From a checkpoint of a small mixture-of-experts model trained on Wikipedia: 10 layers, width 128.
Below are experts of layer 5 (counted from 0) of a mixture-of-experts language model. Rows are named gate (a neuron's input weights, with its number), up (a neuron's input weights, with its number) and show model dimensions 0-127. Each number is 500 + 25 x the weight over its row's rms, rounded and kept within 0 to 999. Numbers have three digits each.
Before each expert's rows: "mostly gets" lists some tokens that are sent to it at least half of the time; "gets" lists some tokens that make up at least twice as much of what it gets as of all text. This comes from a sample of Wikipedia text that the model never trained on. Tokens count by the router's weight.

# expert 5
mostly gets: " and", " or", " &", " (and", " (or", " and,"
gets: " and", " or", ",", " &", " but", ";"
gate0:473508500473476502523521507487502521512499511461490470427507496486502457487445524497480507498534502530551504519526555468492540511470507540453495471486499497506511520497458519487503466486506461483512466468493517506437484513488511474489515514506550489481488486507501500515506515522491466509491494454528501473463549525502492496475509460500549464477525515493517496471512548533466461478474
up0:497503518534515512498500476497529492496493501519484508537508481524476516582510478506513519488520511504488505494486491517498505478522489434528511519497513536518498464514515506504498532501470513481458511548497463450541477482501505517517496461491466492497497520486481499473468498514528477471525501523462509500529459464469535493475463561466494540529498504521472527537426486487473493529551
gate1:522476487498451536462516515555544498502502533456523500534492524462507495515472483485519475503508453534532498479475469473510502479529494489486503514479516501494529529540470513478497503496489497492492484495545486483536481459479429495513507460513481507500511575498504494478519501471542501497481497524467489475475518509452515509519512473533506485508523537488571489502508482544481521473478
up1:491519527493548484547507494455487500511494469504470487473492511500477538520495546502523542517433506464494494532543534532505493534496524510519501484513513505488521473460511484531500517524492464530518507483491494490468535519532530460507499503487503515469521439541503506511457468559481475478501473481522525551481475501508439488493490499467507510488478496461472504506474502459504472506526
gate2:510521525522470456503509545525483540499499496463486493466499513502491483524483500492498508467489544488489501517511504461563533461548446506490528465513504524565476504525475473526481483522537526494538514485500465450484517464476520477492470502532473534525436534495517516491525510505517514473498506517468511468516501551504535488521468501510468509500508499523485455497499539511502509520514
up2:487466480527512571499460502487489474488489531509480450488499446526497473514530493471476482526527490542525501495485491435471508491528523504499462528526515489473498508492520457546505521508511506490496498490470489510510540511529490507545474489575506468468505493518501480485499502498497476538504539532471487540486518514496482507525473477461475497512537506469526534460496526513501473543525
gate3:487477476475521507538472475508478533507469474523477482496489478514479434501508490441477530518491514449495501505486519500496520506499468511494490523476527496463449512484484428483494522521485489495493517470461487483493551510464550515537508485497544469519527433505513528480506430497521529542507484488498527463485470479502501523485476507492498490515502498501516496529485481448481501484495
up3:509506471497547515522555526486471485509465482456495525457492491517549493497504536555528539458510521521482469530535505529504467493488488460525500479492498529494489547479521515479491484494522512501534516519517519491512492487475522479486490501495504527479518519523508484466487486467518504467469516478504451509502477500471552509496483497438474479459501495452530475522522561483513483484455
gate4:450498515563503485511483523499484493456511479491528543495514488498479559542532477507472497501538497487505482492540489487446537529551501526503458512473510554491529491503524470504474451502501466485469485546486524512486535518521507507512474503449486533502519500515478514486510454493521523463551505522523475463528481505490499534487469514472502517472477504472487518536525514519511489482496
up4:509472480464520514487515517502526504480521556535500431502467540495485490455502490485462498525466497524517493502491540498528466469445543483490525512514493475516539522474486532487525525464499513522498483503569481466527513489495522463513498510524519496541503480537535495505483524484537487531486513455504508509501523468520478497511508493570491515522468494528480553510508524472490516510505
gate5:483479481492498504461511471490502516503497472458508460520461537496486470492498467493496548454460512481485521491493480521468496515532473456540509551484493499520456455519463520478441530449543489521524508488489481466491497533462513531487516519511477515523469523499506503472488536519459495517526518482475479543522514517500471514541483499496472511517476484529513542490465469486487541506483
up5:514496510490473494521528489478517475510512469458500467492488504456476487469501514480508486499459506488539472473466505535485507513559491490487546511488515486471455501493485503464518485508484481542489479461547500476500496510516479500460465526495486528523516568499534493506513470477503517460481466457545518474520557495477486497537466472496467492455486510528549526529481502524498480535516
gate6:495518472457529514510532498504510509554506502528529459474469577502564518462534486465520477492512529501501481523491517496515487526488519500471468508507506495518448482530486482519484514474507485522503505461492522500528510480495481482529468523531480487494494527474517507475582502528481514497450476549482510494531520507500493482513513480533502464515486482489540487546462530501479525504470
up6:476520495494489495471471556519539537524517484540504482510484557509478504474502510462495460480491492528467474468511512500512506521508525493533475521502510522508507495528547468545479521496488530494473560483479466507526510492498536461532481509521465522454500485536519483483518495514452535535538459493464536460530454492553505490489488522498500494514498488504515474504466471481504507532469
gate7:450530459485446460513499469476486489495487477511509546486520467497507486501432469481532514506481512465461491506533503515483460498456519534504520500471512531478477514505483518521520560448524475490511499487513492447503489505494486486484517505506478512532510481516512482484496469480518508517523483520458525502548498519488492495499502471499444527514539442493505445512509466478499461490525
up7:509499525487476492496503507475546465510554532473534492487542496519553487473485495484540470495509482483506515516486535525451511475454507519503464507521497493494518518516427501487524538476479517530502501508522481456479519503467484512500467466465530524532489499480532483517512519440465539514480502484456528522496518507473496509503519468541486507500497474533481525548517534494549488504510
gate8:549505514477511492493536517490497497525442492477532539528477505503492541509485487508489487467495545506500490533506553476508506468538495484497493518462510502477475536511502456453497511504461517532518569513525499496536517481504532490464522518518519497535532481489506514512501499493500526490502508519471464489486452496523575444514541517511511517527507505506454494497507542475514520549504
up8:490448469532489518486456474490500514518482520481527490523485529508556539472561509519532493484482498523486453501530480483480454496521457453519490470518486499528483494508492523508493515530492512458494475488505512528515476489461461456472498492543510485504509556563511489461465495484510510505465490527519486533508485531474524485533493475475525464513516476519494502492525479506494476541469
gate9:517521491459546475476499485473491498514453520528513491465535502525529504477489489528479550503545498494487509529531534487494477484553531479497510533535508483510503497481528491467491484502478485526521552529497489489504486475500511490471527503518497467494526556559454488503491468485485546496513444542511521530523468468506517483513543491484540499483519498491483555519486478526524459500516
up9:513554495498532489499521503492459469522451527518537553434549494512498492482471512453474526480524491510532536544507500523483482499509543501513509533523506478494537512488528478512501460490486444533498548500483482481525511481488473514507526522546515483507542491508514490496499488521537521516475468508531533483496467505543483487500443526472491499498504506486499489517482496515502462545535
gate10:467503478464481465487523521476487476523530465536494501518511521445510490508506469533489489461489481551442503449487509504551507521555494483516518512521504499492488542503516445515523502505505543493506510502501449495495510508486465489519530477485454523527444532475488442514527497513498482494501500441531456528510472518470512504475526541499472486519479513488493481472497508506497507511516
up10:515490498504511519437506502512499473480509431513516515553506480520524505490479488504488532518477520515527515497502478508496474532496512507518497479488498525515519531507533498493511565489463493494500462501520514492484496529509531524443495485542490525508482494490512538510440486532473475544494507522542525471502505478512503476530497477513494516531515518472439428436510499531514456508516
gate11:455499475507472479485458489496466497513486512479460466444534522483497471523505479555503491474509512501449459450479528506526474512494476429482525474481521515493479537477494526549496506476496498493478527524511487478499496480456511510509520486526510485490500521504462506503524523493494440506479476499484468499537470512522486526490510523492520509462463525488541557519497489519471462493537
up11:537481512492486520510515535500511521500528533510531513580502454503511539465493521456484491487495479499532514525517484475476532494513483559529486526493495510500477472505505451489531510522497490513530476464479533544509511506526515457507468548496510516530493484506507542491473494481486568496523501524486546480455505521490494489505498503509475473546542490527489433483492487472518493501494
gate12:481489534502484494509501483482533508510545498537551498501463508522486522498510560506503478483478507501531526499486536519529498494505533453478521513494489546513536485521508460487538517520463470511506487513549442494474483508496521547507491487484538506493513581482510512494471498494500491518551479524499507494521484520478472505550488525474479468457494551482528475542487488499528536513486
up12:521493490508491485502522511540497488515532492580523514478499486543515505526491543529509454467521450504495554489534464499511500500508508518474521486516481490484553480525500492469491485476543538465488490518480498447514524503513507518477498535485503503480470501482491527505461469523503474497548522513522491483511470536493467485554464536513521504526503514533546532516500496498495530448464
gate13:482484527465470499515487525472512452504465508528507511501495474491518509499492486507503483516564516559490476518497492494474523502535503516467560517467492495537493546550447446496490544505487487488508508438504495528461478527510500527455484490514504507492456477463504511524511534495434535484489512491510533525515523488441495524467490501520491513490526517501487519522516484519528516487494
up13:548510504493511451510469449527477498469501518484500504493512522471490494503495516514491482481502541455506546485438471522528472443464532497522445501504491507489485541463504519487497510519516484493553492525485486496501494468492490523528486504492517476517538535548490463508538489485542469534506476470529491487505449537537501486508519512468535461496499490472515502454506536518480503526493
gate14:488534466472474477476479531513507464469508515567498544524507498497497528500499510485483478504470470470496474506508467509468536492471461528516478534470464501535484496469472494532518499510483478525451521552528485499487523470465487548488534468462509529466528526490547486478535471487553526477490519494491507473543497513508467482507540525504507493475532482518488513490490490468495469485531
up14:469471524525476505506508449490494475532501483476469514463495490501506451496510529499525509525467537497458474490502537450552457483509499478447503446534543498453507510524496489464509483555505496463522466478487493510526525533487509456510476511541480490504475513539453510509447501477454466489493502476508501500489482510471503490487473497508445499498478505495491483534511481497493468496507
gate15:523505551499507530513493510503494513520490491475502453523547472470490511498481514512484492487519520523475498470479494462534504519537483518498488529485463493555555534466496472489512480482518483496513483506492466482514505458533486568516469527527473490495514522544501492500512487520567538507545557524489521479480495484482497536465524552475488501471473494495485519541472511523486514536489
up15:499557444514534503486520503504484504486468474481502487502470449506535489521548485477496489475481495492479515511514512506483537474505514486530460502496522503495449497490529504503514539494479462524511518518515545535514524528508489433495509492463455546509429453446551516515469541466466486539487472496490492486504488483513495481516486488499484509516494453491486472496503485518499469494506
gate16:476491501507492494453455505512470491497479458529528500534507534482513555514455477489488523489495490514495491531481532483507476528530525472522518533499506498476495533530512495545544485484454524483560513482526556499502519512491529500486517507520534516540550510440488489449510532484489512480514455511485470489494514497478490498528512546517486485483545537540501482512509483486512467533508
up16:514527477490512510491484505493525509512435524477475510522506504489563457453555506531510505482446508426519500479490506518477490488497534485490490490453499496525511493535502524505546485470505502562471499465485480497528497491481509532517468497495476475515501555524504520551533492476507551468486468535486514508476487502472505480512490503498503506477491500506519514494491516503537554451512

# expert 30
mostly gets: " same", " another", " next", " Second", " first", " largest"
gets: " first", " a", " second", " one", " new", " same"
gate1:563459477505504519532497468518474520510446523517497506494521504517492468459522505517501543523491503550492486498524513509519543519505492526510503503520490487531494500522526470486500502489462518507481484496530484506437520497529494521516536449495452537443551506491519481517503561508499504504515452491495482515504490501505502476502492472510468477511436454484527522521526559491491482509470
up1:496529489524514520429567538531530539488526499482471520495481511543467493484512482488462490497525554525467477543470520564499465513492548524464501529482503505485475453502492494491546542492512479502474520525526510500517485521490492533511505549479497478510515527487491542503516465524498504493516517501525487478477527523475458513506477517489488522493494513507488493544541488533490494531488
gate2:485510500451452511497510483505486497524552500492472469461548473494536517497543525492530460491528465507492512518495524472508523467520493523471477536509517467500487501511516502520510464495477500490475514490511461519494479490459471467505505495506533520476514509495470447556472517509497513520447491489509474514512562484433493460518480518469452478519474515484478518512491463498478498534537
up2:516507511546508500493527484496518516482445504481538517487471503510499506469474458523435472522503526513532474503516501535467505486505490500525511484492502489465484503509482483490490529507486536527506498517465558487492501511515545500497531498508471506489521500492516572442479496518538486499529494522487475508507467463541529511530514476476535501485562487492498461445451476489496450479479
gate3:508491475475537524515517563515518523504478478511480517503517511465518485516490517510474489554535514525478505514508481505494493504476515519510494501470535510512514542533515543470520548450478493463543495522511461509523505533532514501533510516484488511492466471499489512437565517533546532534495474491510494541501530505502526491498463525511533462525474465502492509498447535511497534476501
up3:500507503508494513476504469499505497533535498478521477484487482544480511505508517504513497475461493452554521481489501483482469524497495461464514502460459488493465456478500482467470466555522497525478500460490530489464508465465480457494530516500526489496512561502465469500465519454526486466461510510478489468497501475486531531498547460502476486503506542484477471508548474505523522523483
gate4:448476534474504492469484521507500479539466521530434459513518492517478495502495498484498487462521504493490504464494515503493527467530512511489467512526511524506495462520472489517519542439495508468485521448517518521483503494487499465529541505538453533507487493513513478486499502490524512487541459541497507490543547487540515506512512507534516470493485531510528547486488460558463500526495
up4:477475516457541495476474528506478455520492549548469462539553502535477500542504483481508505463513499526467515494496532538534516488520487517493481512500491527502514460514483506528479522471509494462473510462508523540475489480462517467536538519533470538515491504485495509509495489468510516475491473525511489470530555506526517491528501511551525485506474540498518539482494452521487496533498
gate5:513506482511514502519502464512542523507455471538481486465511529506506492453496471443467494479499496529498457485554520517501519515467488502477464511465519524570485508489546487513507511486499485503497480477511503485487509478529492483489502481472486492472452497491514491477474471512538483513441482505454536491500502483506486507549513564522516495537484535492508467538464486493465453504469
up5:500507510531512504525521480510502495497514527498513533482497512468529482452483514468505470542520454531517494485488521473494510497490514482467513485500501521548502488485542513459521494539515519497498509522497461457488480500515474435487474544471542549497517462458523496494503456462495480523468508461489502547535494483502490504485503465465525448505489487466520437470509506455480472515512
gate6:487522475508481520498477492481462468510481559465493451519475478474487479515515524539485506487523463498543497468521483467486502511515447504480533517556495562515539488479549518528493464480499481513498507484484512504516510541468467491533479466486452505518476488482438485488520518492501458510565550510500486482511475523518497460492480476491510498493494523490478495488498525472534492501490
up6:471487526540490537482489526448477519508466500504473477449533487509512510501507489503472506465508443500569495480490521524499478514445478517522477523483533560505540492502491538522465474499487519491483488531517498474425514525497496501509523508455487545495502510492475511508518521524505494485527537506516539499494462503514470454474514494521533516465487513493459538511523516498505532492479
gate7:522526462469463470499500484521523504476484508491421506473455497487469477475506532514470513512536519520506501491541524523480459516534491490469485506491504514485506469525494513470486527471475494502552537547460522501513494512487504534519461518515498526494498566488509507512458467472506547477526530535519480488537467503497500489501484516535513521520486550506488540486495504511462481530458
up7:496499523530487497488519463498504496471540475491467510477495457470493477473535527489494489477508508464475476533478481522475472491528502472468470483512500533531468461473484497481482476477509531505574465501482460517477469528505550453500481512526474538499487524487512484523498477461504496526462461554487498497506486517457488511499549486493500487509488483473528522483485515467435501512458
gate8:514490479502538470467437500492528520508441469496480493481486492479480502504490520519519520529545535551522535483482543494549456512521484535525467512523488481489511535526481468472466503513471487486489510478476551514492450521488459486478476488536508498496504480493484536464510477517482457498491485506513481495537474533441495533534515490512494472496465526493481505500474481509498536543506
up8:507486495500509543504544464520446452491559516483524513528460505507494482538512502488524450496460489455484486507524483509460478511486497487483530482482489485545549484502494464512505474502524470501502491508504437511532494482460518502539481477462453518487504504476482518511457475489509543502536506506490506462472496481540495481476504512459496550514526488508531482527528533479487507458499
gate9:494508491520527535500456481506511540518510486506503557473510520487506508509464525536503510485487515489472494470526546491541516510499507485505506508485519478508503491499560545517469485495477502458481504484503478511496514560501508479485508537475485505484574480554498474477491526556486560465523510528509476481512481505497450499465495469526517487536501548502537516473488457499494462506477
up9:476482486483468486476480479523502508545501511527473531479459492569501511482488531475478469498507509481519451483509500509515526526450488551497505483463489563492538487492527483539496505483481466480485517480522478536448545525474503527441468481487471471497510463514476492519465517546490486505532520488507519478498493501507546496472501523463528529491511505522487488495491467462511508472519
gate10:459503481451511513460505470491477497479492536506482522506494496559495509498470475477471479498510452524503470454479495563496476492518459468493480533481500453454522516488483509536490540531471528460518480516486504480474514459451483491487513529508493522502473459492467518479492469499511520508478550468467459513475518529487479497503477536467497527526475535507499500524495512538490490526483
up10:503513500480509512515503533507511553533507506532437496477497483510471497483508550480483510521539486495475516453470509462514489524516521486506521540506494482511479486488506517498517488504536458524512450477491533536497452531482459469501521483530519442497500519541473477489534526502491508487508507468532469512556514490479485501469548500515513481517474519495562492445517498474455518494489
gate11:532480495468480540550514532486519474477481450488461477488497522494538505440495502518505506527502542495508519493470539536490509528494503524540470516472514519482510492493524515492474486496474479496506548471506443470471477472489543483527457493524485540495524471540536535529492513528526454498485520495493531507512532525463512484488477548507496521479479525468504511538473516536520502501525
up11:503493526511498489452508541478468463489501544499547518507473470514544494507495555482532467456496469527494516507536507508529496457488453512497557487541496522469526514480523491504516536513494539512473479510486515510511492510488500535491522504495490526563495512475521532495480486505492477491479504513505520460566494515541452459549514494486517514489498511509485454464536518472501487491524
gate12:540480489515483496511511446519491472511506466559479497543525543535463487548490490506468519497444486492466510490480546528509481519498462505487537475495437470515543491465502502523504514469529475524521515514494487499498513482499514482511492504482501487504557523522513478478511519496498537521488502481503465451450488524533521497444480486510525543502509492510527543515499522509507544528515
up12:498486519505493567501500504491514548516478516525479521471510483488498514462486447469524520507567517441495487510510459503460497505537519554526507484529498509533493486498489506479512439499473531553516513505461537488503482534497453522507515527492492518476502514517478504526473522498573486496546527474526498517508502492501493492515494491496478469483522534502454513491456500509494469525509
gate13:493514498475480497510519521518512496534465513473538510539490508512484483531532494476568489542500507473510429481556542532488443487545473485499472532536459501497485468514566518499566476493521498498531495497501494498546496480486544487480486507465512493512521507494500499501516475511473471491491511524513488516514511485521498530509511481466504530516529442496489483528480528466517524504493
up13:490515483474501488510493506529501490524501459485507532490508539540475437538505500452539498516471505475526476495527526520504507514507478456500466479544473507508474517470546505509492492454497516519459468485495497469510484497514480481505470504528517471527520504501506481514528543518541491467482491461565509451470457515541477497529498484455523512501517510491450491464515484503537467468482
gate14:559470484494472529479501488505482473494473555534495453529512510563512509524546491503480465462542496489492458476517491499500526482506513495474482499465517482517508465469490470487499513475537488460476552516503467499501485507477517533486517472482506491477518526523518487513522515533508489519495575473490492497515527497549501487459503474491517515526498512486495543524554524494508444486505
up14:542464492489476529468477467506502482484485519494518441525486516570500487539524498502481459463547490503518492482532485488503510467506506495472473494460523464510526463469490460505544521472528475454474550505498480496515492513503509531489523490494498497510503514514515495505533495553526495513499558491501507468524538492564464506467489481509529491525505514462484527520535488472486468511527
gate15:546477495506487495507493457512480518476507558525497534510507517493517509479512456490486490472471499499495477475495465508485509489509494449524482525476528449502493488526453518537496549464485489509468486498474495463491499509504489527496531498471504506519535515522489543480557519487533494518493495490454485516525487523536486555526500553510532523517536525477560506535505536532531460515528
up15:514505487525473511510478460513479528515478529535503491510530518502500502507532475467494486521451504500447496488466505507468494477499526470509521503469536443489552477491477526541487534490519476483455497475519489501498503494461504567479490516483526496543539521483495538542510459484512508528494513531456500476533489490489523552543499472516532522527518521485553498491479508521501486535531
gate16:475477484483497509492483526476506518526517523497523511483519556519490505487477490487498511519494486524467499511492533508542492505475476492522499492484492502501473497523510509467484561486444514447474474508521497483512518487470530455438485500495503467483492465496466540531502488557541510534484502516527487513485462566500476501467475445468511521496449537509505519510466515479447509513470
up16:482475477456499491491463502512495502503513540498487517502488537511508507486490492478494491546507492520460487526479505499515508504470497528511495464486484527540477516528535476519499526494463519453476453504512502498466491514467536467466489506498505479489485463476451581529483493542515521523474497487514465521455494579483513506471476477486545496515477568471516498481482510504479490526479
gate17:499500506526464507463532495509485533500481539486460461484499504496484501520486523494522547519522506452510493474488478543497508463520470497494505500537493442520458487537488503473499473519548540468464508480480489502501514498468505501479444516536482531465491471493527499489465535522491520476520468536493488484541492496471531460483480433477502485459509522505494520506525473516515523553472
up17:497447484536498543444536505513508512489475459480449477526510541486462502539511494534491518548482511504497513502549493533505524486478515467503531517480526474515479504527540478513538512506492517514484480430504490461505529496519511521486475494488519464480539493473474505495504485514503498472508496550459463446481489523479497490532506466507489528487502531475480539502476469527469516524514

# expert 26
mostly gets: " used", " began", " moved", " described", " announced", " joined"
gets: "ed", " known", " used", " released", "ated", " built"
gate1:484498461485456473514508519519475500479501424502486506495520466528429487504518474494471554480499490521466518480503496516504482496498479475530468463501512493518542506502472499487460531492484501499486475462497504515511491513472499569462470483553504510510502492523453562514555498525495509520520516505540536503478509539484511528482510527486492541496520511491515492517467487528494483547502
up1:507484507537512508517499498520502502488512517504513536527533540499492531554481511469519435488533482550533514445488482545519494491527483495487483543493506523529469464535457476506513454506493479449521514531521521528529507499491511470517538473518493497522476508530491501473497473475479516495487530512495536514537490504463505438478505500477544511494506501469531495535524489507527474491558
gate2:524484537490487483517549519547459488501567540518515480476500482514509572508456538460510505508473527538486449512510509520475451485499487555488499490530498513540511532518531480449470503488498488498484491488541509491514476529548513534496481540506492524490521481508499518528529507494478526491498497489514462498488517485487469498489525513506503505495547501501509541445495541518512481521492
up2:475485453454525515494513487506488477466538487513548515473535541503541496465524453498507484518519503492495537508498522465506512549502446469493500485462520465548483469520489490493526465526502516516475524508479507503497465476463517518511482460529515481500541540517506516501477557496493485511526483492500495467465500518511438536505506515512478491466500490549536496500547517495515483483535
gate3:469483484489504479553495527529481483491470565474481474499490478512470509542486484502536525491533513414492443512496513480501508483514544471513528525495503495525472490501511477500478492489514481480486499572453488492466496471496570479518485516528521525513495502500494506472516492498506491505463515473514510503478468465479504481501543471457519527475499491476467521516524521530475539493514
up3:495527542520485506460513484502495528485501494472506505518472510514529521465503529502466457518490498487508547525526525487459492542497486494475472540501527518492517508492513524492474534508519501526490516476482498500501449472465419530488551485473487492500539481493535509485522504495472474513459498483507487488467548518504424502503426479490537457530498510517525486506505496493530508499469
gate4:486517463498555520518509514454507475509453524486530502521511483469462512498521537514558483528484540486499504466477470553504563489487528492473485504476476496508493508515521509504496486494524475555471515490483479488493502491455542495457475485486487481468463496525486465446508522457525487499513449488501513476536524465510479482543535499485474489478488502511551467492497507510507496530497
up4:499453526468456520479487504525496509504505468472489485486526502504484546514490450467519523438518493497518496476517529494524464495526516516515457516558503523522493521514484492542507481476504519522484526508466540491505507500495500510490514477559502527547535504502484536516480504527461497486531505505475538544454500524515514481503494507528541512540481545509534484535509545459485511460518
gate5:458474571513477530526501564467479499489479495461501505536468541513463478552520514499497467516499530520510496557496452481528463487524503499485475499530449488484518480508466507504522541507492448500511495489506515530506517501528545497494507496482471483524482478496519502484506505474546493490489523503524502510502440534476519506514481500511508484486463518471498537539448486468486497485478
up5:462509496525474517484536562472511492484498500504480524493489526508509457497478503520507477523533525442512473518500502498506526464527559557482446478488507503526497492502516520510474514533514540489481544437524488523501509503521489469511503546531482519492461466521462480468487513506534491498492503514469491547506518484496500494516476497482515496487493508439464536488453499457463473515500
gate6:486485523504485490499461548466489489513533531529530485534508473485503465504508433473475507561534488521440528516516511489525510471498472471530527518501499507495501494501503456495502512508480471498508473510551475497499510489539520439439500514491488520477509501540495529477496534520506513545476520494519487503451468485524487470485459524507481487506459472499492512493495510462466482534542
up6:514507468497486503497489460521517526449486511497501525506490499518472529525509546470518500493505484480535477475462479519512527514495501527502516516496479473532481492482505551522508460502472533497525511487510488508504451490477526558520432501496506475576521526525495496553499488481494513500513478515479516481533535532522506512503553515528498509499483512519577517490468502536481533539467
gate7:483519455513495515473538492502508507490488541491559487474536486517512511555530525511542500492539471542478505527454527541522492490491507491435503422476477519520499497507475482484538528515506528505470497520508451522506495497467497524462556517471507486481498503516502559497504513504503528493521517458479509462465508523472527488478442476516501479499505509489491523509496499499518523516486
up7:470560526524521514488514519468509478488492499506515524477488493475513515503479520470506486489502482523489526495477472531477498507478491512474541511483471497495516533505483474513480548478477471489461498506478484498493538551468516493446486463501459504503496507531519567513506527506512492537501477497491461459496472502479495514389467497508525528547515491489526498488503513461487546512488
gate8:501489526516487521530467522457489505503459433498531458498529499533451494490538473520438504507495502486491524537496509508506492540478509525549517503515489507528527490517471489497477510532469541513474480467451509527476515463494503532463501490492524496477502515520491522488524497548493526531479499557521536516524459481513513525525521514486493506576506505506510531503488457500487493521478
up8:584479564495535499529506500510495482482456506461510471513501511434503508509458501496518545507527512497478531464495539436504493456515468520476464503446536487523470490533483491496498508491497495494506529492513459469522491537500526469491489499487483542481485485476544506471481531516484460522505491491469485489491537513486514503503481506485514484490545486471510464526482501482479534500494
gate9:464465493506540515508499536502480516492571540529524469501484497528480501525493516491506477475536508498517493488536448474534490495526523510494456532435487505504508543453492482535499473488502476518524483487495540539492502485459535491497508507490496482494502501502503483490547500467464538489497481515512496513496471486475520466491420479463498510518495507458477511479523521444502477539516
up9:446459488509543494473495547524486496499513541479520490508464471553505499487494506544465479487582537517457497502506474500474489521485482539503452502446494468474553540474457486512491478485522499504540469498496530541496487476489515480507502513491522454486491500498513476486514534518451545477502475478547481520514493479496479493530464490499504497508478473483524501500501486512509489502499
gate10:505522520469531471511441486476486509482493487501532478488493536511518477522514507506524457457490476567547469531504532507497462544501507533482464489515513491536487486513491497496508540499534519463522532503516493463512514518532504445526490522519499471483502468515534483514485505466508501507454505532516527503529511524517461534485463514551478486470531551538547511508517482479518508498494
up10:523485493483495494524438533440488488474468480513514473516492504493490470493499478534536491496483484503472491536495547540467496500559476494512506473487519481493514514476504435501465536558497510507509498501508493524538489514470501533489464492518483479477503539536521468482534500485554479499471475480493539511500540511515501530526471515532501515477532542505553535495527501510495456478483
gate11:490488482502521513541505495497477466441498498505469496518522489520468481494503490518472503480483511476488500503531499507500529501488521532485463485498500549532481479471491484511521493473482497449481503533471513529507488530547496492516507507483469487510550488519483476517551495452500565513482479491530547476462515503478480577471465496468536471499475512454530527561532501515478490496506
up11:497493451502511474482473524521478507465507472525501500506526512501475495519533497500493545475528513482532476504490496513540568502522532530462510472506555470483493474514523520494547506466492488447477532507492482475510484516507481534464542500520458497487572522505495501486513502444446492523510501521524505497473486521505496534484489512494518487516480531478537495548500483548547488522484
gate12:510502493501494468540547521498529539519506516482526488505494471494498520477521508437514459462490524496465504463497524544487498520487531517522503456485504504504510531546495469531527546489526482508493527504486530493539484476558505514480505522540461521519513513537516465530524496511486523479505508522466479462498444508508501488481546474518484495476507511500497441523549520532497533499542
up12:521490540488492515527561514511418489486498515490489531473537531507512479519497494498457479477498509513479483513477497510543485460515510506469507519513515508531496470492537514509482475491508540525508518465533496513541540520495502523478517489528560504537508508535484486503451516523491461539525503493504515496477493512506527506537456503518481520526456564540498493521507516442486504471476
gate13:507492494498516485493477503443525492472494514519519444516474561526507499483494489472504498516506526531532515502437542542484502524524525485484522525470538504542523530503511509492477534521509487481499531539478473484504551516480526542482515493509508518508495494519528501459515481518531521540501516550505509516492480525503469485500478493481478519475497533455473521487497451485521486535420
up13:490526504525475477501557494478469482497493484473513467498456505504490558451495526472517560550443493532505488506502462511530524502499489477459466537518516484512521460503470467492464520454508497483536541550512504490542552515526490531481517521468496543500523466510486494467520516497504480501501479491487483521489469522486495497461495485494496507519506532503499515492529514509545522488461
gate14:523463449487527499457477506537489488506456493496516502504506520503498495539484488505435533530484509515571456505505480459564509522477565504492529566474468477495531462467486524477540500513531496474525545487499508489506454501490481484525492492516510518486528524483495485525490486543486532485531494553492481483489518491490481507481522501524508480499508532507503518480489509537505500490481
up14:491547501482506474534528501497531511481508497486484515494521483509504529450496522512537468467473504496435558503497475514479481499503480456491501452475487484516449502492509469506477482465511454514477438518548519487516547480501493517463506494452494482522517473463495470519519514495473501478495469456517514495485513531497506497506516490474436540535517495463475500499537503520514537488527
gate15:544497441531456511526489480490524472476468483502527488529482528527493502454533501510475488513506523490488475515492506534476505483510454477523471533484489480473514529508507510510505461505494493481482478520512517491477522465478479505481492464523476504482477474513449538518493478489519472486519517447477491488521519513487464469541528506478491516524499496539512523516471418554483530469445
up15:477509505528513502502543510490530505481479478505521440491457482513463548509488483505509489494548480510495546508484464484495505489453486507513470491498542519512454559506469520506492457482484524499515505517505484481512517483453467531532497524531537565529459494494519495497470468480517508528484533502531489508495515530475466524537536478560518480535528512499489497515482481511482525521464
gate16:506474473478475518533525517506497511497454488497529531530476493497515485502550514541517487508511479535496469503528493503483543506506502504501519537474502509485493508520529484507527465468520538451466519509499452492495470445482482466481499500478501493548460508489468544490522502548500458493515486476471507507497491504558519457484534500491525502487476510577491515475497534509465533511443
up16:578476482505498502476518504511485439498469466492487520527509483493515484504482478505530488477498486524517493482497506464483511486530466522529526517483501498446519470523524505482475515516480464514455486508492494517450466444505529493495502527485474519536490480489485481517499534557479472479478467499492495486538522528467524495483511516507498449489485503488480480466490541477476459514418
gate17:525521534477498491533517466476502510521495486502522527564504511494493470519485494524478473554550528525482483479541465503491564493497520499489520534479516492495479512427523468510457520490460478539487518503495512515504512517474518485452480490495519481527479496475516538508470488494497525517476469512467481490524457473499515517504529471438482538534539507488506499500468490476542486512518
up17:507510484518517476510491546515465528516454543473524506490493494475495530526498482493505504490463501460493490529443500520530478458503484458507494471464505505497489510461491570478506460537527545534532444506511524475492478507503521509555480491481465511494500500471529488502538508508495515480547495484506519487460512490446503510467503471493508536477474498521506515511455546493457526498507